Below are experts of layer 8 (counted from 0) of a mixture-of-experts language model. Rows are named router (the router's row for the expert), up (a neuron's input weights, with its number) and show model dimensions 200-239. Each number is 200 + 20 x the weight over its row's rms, rounded and kept within 0 to 999.
After each expert's rows: a language model's description of what the expert responds to. This comes from a sample of Wikipedia text that the model never trained on.

# expert 23
router,216,206,231,186,206,178,204,195,192,189,197,186,245,247,171,193,219,177,217,189,178,176,187,181,185,227,158,184,224,197,177,212,175,211,221,199,186,185,163,155
up0,193,180,184,208,232,203,206,217,171,198,174,215,177,210,199,184,197,249,176,178,183,242,172,193,179,233,195,180,225,214,235,189,212,218,206,194,179,197,207,190
Football club careers. Function words and key nouns in football club and player career prose, such as league, club, signed, debut, season, the.

# expert 32
router,189,203,212,198,190,191,203,194,160,183,220,203,231,216,210,228,176,203,222,221,170,223,161,184,225,196,185,184,208,195,146,183,192,208,221,182,190,187,217,208
up17,215,209,188,203,223,176,209,191,209,197,195,189,189,195,220,204,186,208,209,237,193,204,204,177,203,226,211,197,203,191,222,213,202,224,177,209,206,198,246,188
Elections and standings. Verbs and nouns around election results, league tables and rankings, such as are, was, votes, standings, rankings, council, election.

# expert 1
router,210,242,194,170,189,215,170,215,179,215,210,215,187,188,212,207,243,213,229,193,196,180,218,176,199,185,226,231,184,220,174,166,215,205,231,190,190,194,224,196
up0,242,222,219,200,185,206,219,211,227,184,180,217,200,197,204,210,219,224,219,198,199,236,194,199,183,210,214,217,184,218,188,180,186,183,217,169,192,228,182,197
Name-internal syllables. Middle letters or syllables inside personal surnames and given names, mostly in sports and election tables, e.g. R-u-eter, Ro-z-ier, DeFar-ia.

# expert 61
router,199,221,198,226,189,197,178,182,187,186,162,198,207,199,195,207,188,186,191,213,198,211,211,195,191,212,168,209,175,181,180,224,203,247,200,192,180,187,189,211
up0,194,215,135,213,188,178,155,162,221,231,182,167,203,200,195,215,214,169,200,200,205,232,205,193,195,175,199,201,205,175,192,161,189,197,209,197,217,198,216,209
Section headings and lists. Line breaks and heading markers in sports biographies, such as ===Singles===, League table, Qual, Cup, and list dashes in career stats.

# expert 15
router,196,207,212,198,224,191,187,177,195,185,231,211,177,201,232,195,197,185,213,241,206,204,205,179,209,171,191,240,212,213,199,213,177,213,209,194,192,206,225,236
up17,193,215,191,221,192,228,194,212,209,217,199,188,209,191,203,181,214,223,193,199,220,161,193,179,246,220,196,192,182,185,189,245,165,237,200,172,198,203,217,191
Place-name first pieces. Initial capital letter or first piece of a place name after "in" or "of", often Indian districts or US states, e.g. Dalkhola, Chicago.

# expert 6
router,195,195,160,201,215,189,223,208,188,165,235,182,206,204,235,257,192,234,186,182,170,211,235,214,184,200,225,178,185,209,213,201,180,208,207,187,187,209,185,222
up0,221,187,197,185,206,167,222,179,242,213,220,231,205,191,202,223,194,187,193,171,203,221,184,190,197,218,219,188,225,202,165,204,196,171,200,185,218,192,209,225
Taxonomic name endings. Final pieces of Latin species and genus names in taxonomy lists, plus "=" and "===" heading markers, e.g. edul-is, ampl-a, Binomial.

# expert 51
router,218,204,200,212,193,205,191,189,199,194,232,201,209,202,163,182,212,242,224,213,204,191,201,226,238,211,194,228,208,199,186,215,221,214,217,198,207,183,207,167
up0,205,204,194,188,217,201,247,184,209,164,198,185,259,209,211,147,205,218,180,201,184,197,186,208,200,197,188,210,186,189,177,240,215,210,180,183,220,207,203,204
Mid-word foreign name pieces. Inner syllables of proper names, often Central European or accented ones, after an initial capital, e.g. Volunteers, Tournai, Jadran, Constantin.

# expert 56
router,148,183,212,200,162,189,235,207,216,162,199,220,186,181,155,184,204,194,220,236,226,194,187,192,214,219,181,227,179,183,201,212,215,187,180,199,210,188,236,218
up0,203,152,194,200,198,213,201,214,235,162,168,216,202,208,181,175,192,205,235,179,184,221,194,239,271,212,193,242,180,171,175,196,247,198,205,197,206,210,222,180
W word starts. Capital or lowercase W at word starts, mostly names such as Wendron, Ward, Welsh, Werner; also line breaks in lists.

# expert 50
router,193,170,165,186,233,229,195,179,198,221,219,170,232,197,186,217,152,174,179,182,194,182,202,192,192,176,181,190,173,213,177,203,213,151,212,208,201,187,220,198
up0,172,218,178,196,200,194,198,153,201,201,204,162,185,214,197,188,222,204,165,177,207,172,169,179,211,205,199,208,237,197,210,161,224,212,210,187,217,251,182,244
Place name starts. Opening pieces of place and club names like Victoria Park, Australia, Philadelphia, Radlett, plus word starts sim, exper.

# expert 54
router,211,176,202,216,181,209,164,199,156,180,222,197,224,214,182,172,182,199,236,221,166,203,215,226,218,203,221,215,229,238,201,195,226,197,229,229,199,215,202,191
up0,198,200,207,194,226,193,212,172,158,198,225,194,199,191,195,221,199,164,209,182,208,208,263,220,173,201,205,219,171,193,180,246,208,227,203,218,191,195,217,204
Copular and linking verbs. Verbs like is, was, became, remained after a subject, especially describing places or people, e.g. "Ghiroda is administered", "he became".

# expert 28
router,205,235,225,179,216,203,199,188,197,200,210,228,197,173,238,196,191,211,237,166,208,191,157,167,205,204,177,204,203,205,171,214,198,192,225,205,192,172,212,179
up0,179,186,202,207,212,207,221,197,206,198,156,197,183,207,173,200,189,173,221,176,186,197,205,201,233,207,176,230,186,186,200,188,169,229,182,253,214,197,234,206
South Asian name onsets. Opening consonant-cluster pieces of names and words, often South Asian or Islamic, e.g. 'Pr'atap, 'Pl'ateau, 'Pak', 'Bh', 'Pal'estine.

# expert 47
router,182,162,203,237,209,198,175,170,185,190,174,196,215,235,201,179,236,172,204,218,214,202,193,215,204,176,209,235,193,197,196,206,182,203,224,176,204,190,193,194
up17,195,174,182,200,181,177,165,190,159,178,167,207,201,201,205,245,206,214,229,207,186,187,177,207,169,202,247,218,180,198,204,229,193,220,202,204,220,188,191,227
Team roles and positions. Sports role and team words in rosters and bios, such as goal(keeper), coach, Player, DF, round, team, champion.

# expert 52
router,198,212,212,233,189,201,191,200,195,219,174,194,208,202,185,211,172,164,189,204,160,186,202,227,210,233,203,205,172,208,202,216,205,219,152,203,209,185,193,233
up0,221,183,188,210,188,169,180,172,200,214,198,191,189,206,199,210,219,213,181,215,213,201,209,183,174,192,176,216,193,203,165,169,162,188,190,162,203,243,194,249
Line breaks and headings. Line breaks, == heading markers and decimal or degree pieces in tables, e.g. '==' Results ==, Chr 15: 63'.3'2, °.

# expert 33
router,213,202,205,218,208,214,222,215,217,232,221,194,240,155,225,182,231,190,220,215,189,173,179,199,157,208,260,176,212,165,218,171,198,196,193,170,193,236,201,164
up0,155,199,220,200,213,225,177,182,157,201,205,189,249,201,209,209,220,183,200,212,200,180,217,188,222,214,183,213,201,208,197,214,233,251,182,218,205,175,210,191
East Asian name pieces. Syllables and initials of East and Southeast Asian personal names and places, e.g. Hong Kong, Kim, Lee, Yang.

# expert 53
router,249,200,212,213,207,160,185,208,199,216,177,191,212,207,183,202,215,186,180,226,202,202,233,222,197,215,191,174,222,208,180,201,215,220,200,185,192,173,190,181
up0,235,213,216,179,204,212,199,195,181,195,230,213,178,186,222,202,193,159,215,205,223,176,188,186,203,200,200,225,192,211,181,181,237,184,217,156,189,219,185,156
Championship titles and lists. Table pipes, list dashes and title words in boxing, wrestling and tournament results, such as World, Championship, weight, Women's.